config.toml
n_layer = 15
d_model = 128
n_experts = 64
experts_per_token = 4
d_expert = 32
d_shared_expert = 128
activation = "swiglu"
moe_layers = [0, 1, 2, 3, 4, 5, 6, 7, 8, 9, 10, 11, 12, 13, 14]
router_score = "softmax"
normalize_top_k = false
routed_scale = 5.54
balance_loss = 0.00362
balance_bias = false
router_z_loss = 0.0001
init_std_router = 0.0349
lr_router = 0.000559
vocab_size = 8632
norm = "rmsnorm"
norm_eps = 1e-05
tie_embeddings = false
optimizer = "muon_variant"
lr = 0.0099
beta1 = 0.9
batch_tokens = 32768
seq_len = 768
train_tokens = 287500000
steps = 8774
dataset = "wikipedia_en"
Below are experts of layer 4 (counted from 0) of a mixture-of-experts language model. Rows are named router (the router's row for the expert), gate (a neuron's input weights, with its number), up (a neuron's input weights, with its number) and show model dimensions 0-127. Each number is 128 + 24 x the weight over its row's rms, rounded and kept within 0 to 255. Numbers have three digits each.
After each expert's rows: "mostly gets" lists some tokens that are sent to it at least half of the time. This comes from a sample of Wikipedia text that the model never trained on.

# expert 54
router:090102148136134082128126167117118104157138124119127128136129167144177120141104105088103098129146145116150078138132111130141106136097145118099164099066097130092121107159143091115147137129121096112145121156142132081102095103116145147123160165062084125125125148151125151127127140133142099120132142122159167087152140092153158166135130129100131113132125094139139083142110135119116150103179
gate0:087115146073153108101130133112103150149134149137109136136195151129164127157116131127144160134078109144145163090104111127152094125144105143121140115114130133109139149149105099176091106100121078111097095165131149142122132149100081139132119143086158163120137132156130116125095111131114143113110107140125147116124110105121108078163147134125089147148138104103153132100072148172113083125138
up0:140112082160145115156133081096161106125134122108128135149084031120120151139150082115150130114120113144138126146187120123148136131127129114112161116129156133181139114133138124129139138134135153118152109108134128098135136138156178153148149083131163131144124120108116115144140120125114129169151119121089154128101167136120136138083137078123138090115154152094110139124189106083132140134106
mostly gets: "Los ", "$\\", "(\"", "along ", "Jer", "Ph"

# expert 49
router:136135129134148129112112187136128117151162134120149122129110164129145153162103089138090136118109150117166109167139127112136097159082151124086159113078119162109108132163156133092124145151104108105102094144110103093113116125131138144097150181086092097141134139146129113127104130142151098080130138093110160116122156093165141162124121098110134119129101098145155129070100123121094126131160
gate0:124122141168111117112105114115145174120085125136097103117157072149127139104131161153152097137147114154144178131121142126128128124125097141135090149166141129123123146127091135163195121106126123127095146073111117113085095108088137142114119143135139113148142132128151122149143089126164130156088110169136100133134119137109117114093120140108107113104181161152142114161173102100138158090087
up0:137109141141127096090132160152082121119136126122139128167129144132137185099067111158129131116130156166115174105095136160134115131104080111125186097115124118132141155094118127093091142119105137130144101136124119163089162112122121164127111107108113100143131100186110097119173137109141133089135112150115133142107142111108136114113140121146089119142142131114097165105128154136084179089137
mostly gets: "\", ", "\". ", "(", "[", ",\" ", ".\" "

# expert 32
router:114123117104140082159113154150090087170119077093107118131133164126160155133095103151128076131160133112127088129125105104074139151076120103118137116123139151088146118120109124136130134161161092129107084122111148116089112126098156125109159151119144098130126138157123144121089136140138118106176151148143160147117156131114135148136155097083170091112130133157111132106133112131144104101176
gate0:109089117145136093152172156122135104145105101128081123155147113138159133140147113163162147118086140154160086179124150138095108128122116101123161134119145152119129155146159139105136123149110114166088127112131155143132168158148109128121119110129084122106108092117119114089155111137163111107097157096159178137183126173126129107116162124125128172180147144148134160126147090129124142126153
up0:125088151132145126127144137086080084163146127127169142189106152139105129116107133152141144123102153166125113190104119127159131147140085105171132102084165115104144124119117131153143116149123100093127155124111159156111160117121120131105105132151111127121103117082100148135119091148135128122099135167128165168116120151082120104165136131115150075169135152127109142130165086146130129117131
mostly gets: "He ", "She ", "she ", "he ", "David ", "Gl"

# expert 9
router:114137145102138102124121132131112121176154086155090101149119147140136152152097105120122113110107163121130132158152071151125160145087155113102131098123113154131122105160163122138164126135105088125126109130146094119081139126129154135128188148105119111140154123154139120164089135164181122099152130109163132125085156111135104146111152087114130112104102089147103101063127123140111110149163
gate0:114124143167165119113165142155105126104118125121141139128141066092157132130155132147119157102133074093132142118130116125126148176185108166121137145130116158104146147094120108113102107133104111122121061111126116125131125150097143136080132147129167124106136130124121103141136179130140129124127106138145123164105163088138158132142149139161114123120192111111158105105094143101177096112082
up0:129166149139148108159089103129106107095139178148116151147131117119140123124116166113117148151123141100123131147117161187118095161126100152167094185097102153158155101124138160123092131101126126128134120125150145146137126140158127134130151157152147087129189102138134102122115134158144141141107171116124122127119165172150105132145132127126165097097132151186138140086098104138179144105149
mostly gets: "this ", "his ", "two ", "the ", "This ", "same "

# expert 23
router:106143127130166108110135167085089088106149119088103083095118120119132126151097086128111151093127122112173114179154116099134128162073136088099138110097120119097114109149141121137119127116111100094140122142088097101124117113132170168107151169094122100155122130159097154138118147154166133106134162123125136102101157116163116141098144090109147112110128086142153112109135112112140109129150
gate0:159146102117168156086166129142160132134093206127151138136088157152114132124134128143169144140131128107124126116134146148138119133136126116142127146146140115154139089131142141089129131132117153110131123107139127090113160119165152124137156152116139116156110088109130127124111059129164146117127060073096160125108160125101101157116141153152119145138149066137133102136144123143069144096143
up0:178154102065155126099157178126161159123088130100132112147121116125123139120129124140131135152118141112100116188120176184134140094162142104147107132149148098186109116130122148131146107157125108145126103152149134173126091091157107146098144130125148142169119134158131134101163116122151122148142103083145169132119126100123108129114169131120128101121120098118177105107124117167134131156106
mostly gets: "). ", "\". ", ".\" ", "Preceded ", "\n  ", ". "

# expert 5
router:107144122101136112148107202100121094146128112106115124151130168105135115143107113090097139122104157111152115163150136080108121140095154134075159092094102150105129113148131124081162133144148123105076089127105120110116097151103132127147144159109101092175137122139109154132111161147142087144130128100151113146119144133161102109110144075090142111121133115137102089099121113103146111124155
gate0:151114114152142118147128151127169107125115163106121094112087140093119130081092131140132129128185150140171136084143099143082137109170103101101134160152148072131135130124116140141093125137111090137120095126152147099145117106149136128068109131107131113098109138094136141102120111128154087113156159135139138133126114135083090085119110088133079129136117132149104138122113137094122157156182
up0:176133118097108137076141128159089084104120113127110131094167086137127142139138102130161132152055136122103109150135136132141119127110118134150114138116109130110148096082150100153117091108140169135147128156118131153129138171143119148166152103126109150125141110150110080155155148113162153175106123138106109166119117117187156128133149137158162118118173108127108171138144107107144110118103
mostly gets: "201", "202", "200", "198", "199", "197"

# expert 61
router:120120123136143117143103153110099135153109085145101107113148171132168161163131101108100116120106123100142112160142075102095148168116136078140124121080073147113130108140117082122156160116127072100119096149118144090088132114102127154127127149094118141133132133148115179175097135110141139105153167160176141116098153140154145141116150120102156121082134124144142120135108124121134102135133
gate0:102143117121137117109121113121103113092080161134109143135106146164155153136164155099084148105131125152087122137114132132114154147166147117119103121136109148145113141089131123091096137162100121168100096149131132184125148092094161179147159111157098095158158128162120119150118156135135129182137160135120137151127131078142143101132120110122131100071113165114123106177126131158110118123155
up0:100120117130127131113116145165191160139114070127122120097144084105142116122064148122164132084139117110107164123127120196132152118146150133125130148131099143109135137146115107136140119145184133177137155125108119106113107157066128135104080152129100124109118143127110100105124133149123090137126111135163121134127112122178102138127101123108101109184139098106141127112170141141139167104122
mostly gets: "He ", "David ", "John ", "Robert ", "She ", "William "

# expert 21
router:149140134126153136147129167123111093175127123124122123135129179123127134177123110121111105115110136093144123144123113108112144140117164129097148060095097120106106101164189153108136131155163111125118105113114072106122074098121131160099134148078109118168113155145135127154097154114173139116145182120170131134115179116173155134127136125115142123144138135129105100119122126110165107133120
gate0:120101170159107125110126164158084130124106133133131141146116120096106113151125113124151113112121142119084106111125112126154144119093138158125161121110143148076120116104119120122102105149111134070176085135076128104071084122104193150135149110130133160111140130120179157079097137139115094138101113130122110116108138140130127099146132136168127107110185162127100152112107126102107152131139
up0:161124080128159117140135166093131127130080142095140140111145134123139113126129146120140156110127146106135107178123098121121153135131127136116115093134123122156131100091093130121115134086144164137166124127150133106129102134116146156149134075136112141062151119123152138096120087124145114122172091124102114085152134150178112148081081147159146140148185151106082143115103110143093139129089
mostly gets: "−", "— ", "', ", "– ", "—; ", "+ "

# expert 45
router:110135145093134110151104141111096122137122106152093104136159164115138164168136123106131097125101146073140113161147095097120137115122114091112146115123091139086115110139169115142153130144121127126070091149106099117077134096117143137140181130083116124139142155157121119153128142126120087099153158134171190116083142104138109122147152130093147090101109082140121126121119113111128095124140
gate1:146137095118141121119099121143114144156120132116094129128172124189133161102090093096163123130123171080096126129145160102127097186100135122116102175185128151128152109154131158097117139145142145116081122158137143163113112136185157116138156120134098087101161134141126135120104072110107134128159137134143165100109152138121097102124117100104133113105108131150102126143141113149135099122135
up1:103103213126116110140157134098131103099155153136152100119101151100098121147094173141116132108120084153172120143144101154137173128175136139117163096120114108159128125132104105102141127147142119107120158104092118098137084115075105107135123126104141140145120112098143125149107151165127091126097093128130113143102094120154130145123148110173142118142089108132157149118126129138093152177132
mostly gets: "ations ", "ities ", "tions ", "ions ", "ins ", "les "

# expert 26
router:078151147098136100143099160117107095139141093118086100126123164140131098113137110106098085103133129121170147143141079117117149161116156126113146083084115160099141122144117112107150170155126079134135104144111081117096125103081143146092158143107113118115160124150121172130112168176164128092135148127121139099154129126170143166119137108112167107121156135132130125111112099142120127115150
gate0:154091132140145135106120114152129145120135136096150144125131137100107137109144103157190103115098074132147114104124159108130154113113143146117099081107162155126150129093147109133156104161108071087133118120121109144123107123112139201105115091137116129145131163150135104099141097145131111123154131091157112110131099122091141150131129103198111089170121122098144115136133121145094161164114
up0:147127173130153146128131071139102155123119119137139131120141132114148149140159151125152138101128118102119117120160139116131139180140116160101088069088123105140173096092141156138169149116147136104152121110115129148135147146116114176130116122158147150094123131101149100126151139150141122133174131135112147130087096117137164148107126106169093093078098169158123175118145071139122146166125
mostly gets: "Al", "Ale", "St ", "New ", "My ", "Old "

# expert 25
router:131150133136127095162110174130071107174148110114116100139137135128137123122096121149094108090090150099118139145132127097107115142103145117082148097098118142115139143166163121099132125154158116117080112143094144127090138075138152156123130152071111101151137119151113177170095138136145129084142164134171171122138158130152144139112171098124134120117113097137105143090112133127136156130143
gate0:124106154137130109122157119198111142142118141101134115147138154113160109104112140136103109103150132132089162152141158120063132142115125166099135168127134065134120129127083114153122106120087128168119133131167160168118112103123147171132152132094130148086122121112158153151155156133130103095134118131175129107152133167124160131137130125112135113140125170078090066122140126116121145127153
up0:100101109137134144106134122089175171127155110108117170128103132164127151154124110112097128154112117141119108153077095112138096168111141142138126128102145142122115130099101110157151116129165124093141120186153153161103128121091093154152139085166150073139140111153129142119136127154166165142120110114104139175154160148127131135114134131119154132168136139137130147185172105154099160113107
mostly gets: "(", "who ", "December ", "September ", "November ", "March "

# expert 18
router:108142139105147113104117171117104115154154137149104120134130145123136191188101096133099091121110127118132092124133090141085122108100156133097115134121081154126121108151160122117155150142108073089103100166140130105106104095079169126118163126109108115172141151134133132132115129167133103122142122097106141137113130110156101135120136074111149088096135102145133102096162134105096107111147
gate1:154109145155110124076108155104141112085125139155127138142159129153167103158106114166100120173101172152119132143175113134092166142154177082136143125102131110127108107119100141146101151103120160115133119139110144141154135087146151161153125160102122147188108122127117134124121095139142112160138134102129141190144104137136152120127111101121107130101127186113132127116134177132088122087119
up1:101139128088098120103117119162129112131129073132115156129141128124126123119109116146130114154143127132148126140120118136110079098077135141091108121184104101157140132115129096173125145138156138108150122176081144146109109141135129095097166111125144132146097139100140082126130136122095052128164122105139093138106139127134088125161154077147106142122134086109185136131128086116110089115126
mostly gets: "several ", "many ", "part ", "some ", "those ", "these "

# expert 22
router:132112139119121124145075139110114097143120113125078115125160158148164162123144150114122101120132137054159135138155112110125138150122118092123153097112095137098158102139133131153141177123173138124108131138099110139073123113111140124125160152126088133129124155154110159129115168120124112091155172110170177119100121130171145135141147120070140125086131105163128110095108089104149108138127
gate1:133077115112128177143135101131135113147153092117141107101099098130125085105140126115140081115115135110169149152127176131122144127135169152125131146142105116142147118090147124123181165167102122137165188120109114115122114103193132126213128146113098149149138140143112153098099113143096143122127123094096112121127096123112161155145163127090126143134121158116140127130111125145139160152139
up1:130127140155075094123142126136134099118118182125103130124115132129127154134103086113131111108127076112094149153100132142122162113180102114072112157155135144143149080149154135144106134131084088105094175118127128169105138124150110109122168116085109137131168090095191125163130126150105154150136140127128142155101140120138128154137097154115154159170086137130135136099110135139120118140122
mostly gets: "z ", "ina ", "ti ", "ara ", "ov ", "les "

# expert 48
router:117129101103159105140121151135071063134116083128133080095157168145120135155138104127106111144121141123141131133108106140140126155102159132122175086127123165117145131136145102104158163138109105075135106130117132129099096122122154165105154168118096139190123117129116173156125138120177079139168153087139135114099129123116114119125111111133136083088099110137118118104142113119146119156131
gate0:119096138140097119106067115103137140085115106123141113113114125128129095175097131167131106062093080107101167106142112113135094103131113114103148070130115132128097112113137150106158144117130160134121109132146073160138106121134106118106104118112128117114120138115081104144142145135155110154142086138176117127130124104110111129089154157151101169099136128141127088146175168114114124111152
up0:112109148134085122079135140159108159135129130103145106125119135132154148131131129121112163137140109110129092178104153093093154169120136121099113133139113097080111163153161072137153111110075164181142148118108132080142090145147139144103155126136152151080129114137101104117116125153133114094131110094121126120119114109108154128140145164118092142138144073162088134128123125135073110147121
mostly gets: "″", "Total ", "Born", "Personal ", "Coordinates", "Genus"

# expert 58
router:106140130086151114135127169128090082118136098121133106098124163138140123185100131098079104142115141105149117158125130115114145148125164111119132100118098113128162148136131104095148125116110102104114107175109116123092130101104162162104163133086124103179108144170155165152121147125163123139147159077161142143141136101146122135108135090080153097128133111152125120077142106100110120130153
gate0:117113152140103124132142123113122146152141163135108130121113142128153120142123126124114130125095164143112149102109084171154125097156093080123125095141151139195154132100097153162146126133138095142115119135104116169141137116088104131109128119099115148096160154129152120136140169144175131109079154156113112111138152127161121121129153069089094153136095143083073129121152115078154156123109
up0:129103131099143105115120130166194123123084119096113101101105117138129102101088111137153091151119090112166132132119128125088142134131152136106151118122117162099102106138146115158126130138128117086143084133076142121131095137135128097123107094155152087145064128116123121092096105127113117115148112083160114101114151093096132086110124087134129082115161097129161120101155153128120137148100
mostly gets: "\n\n", "== ", "=== ", "==== ", "Candidate ", "\n"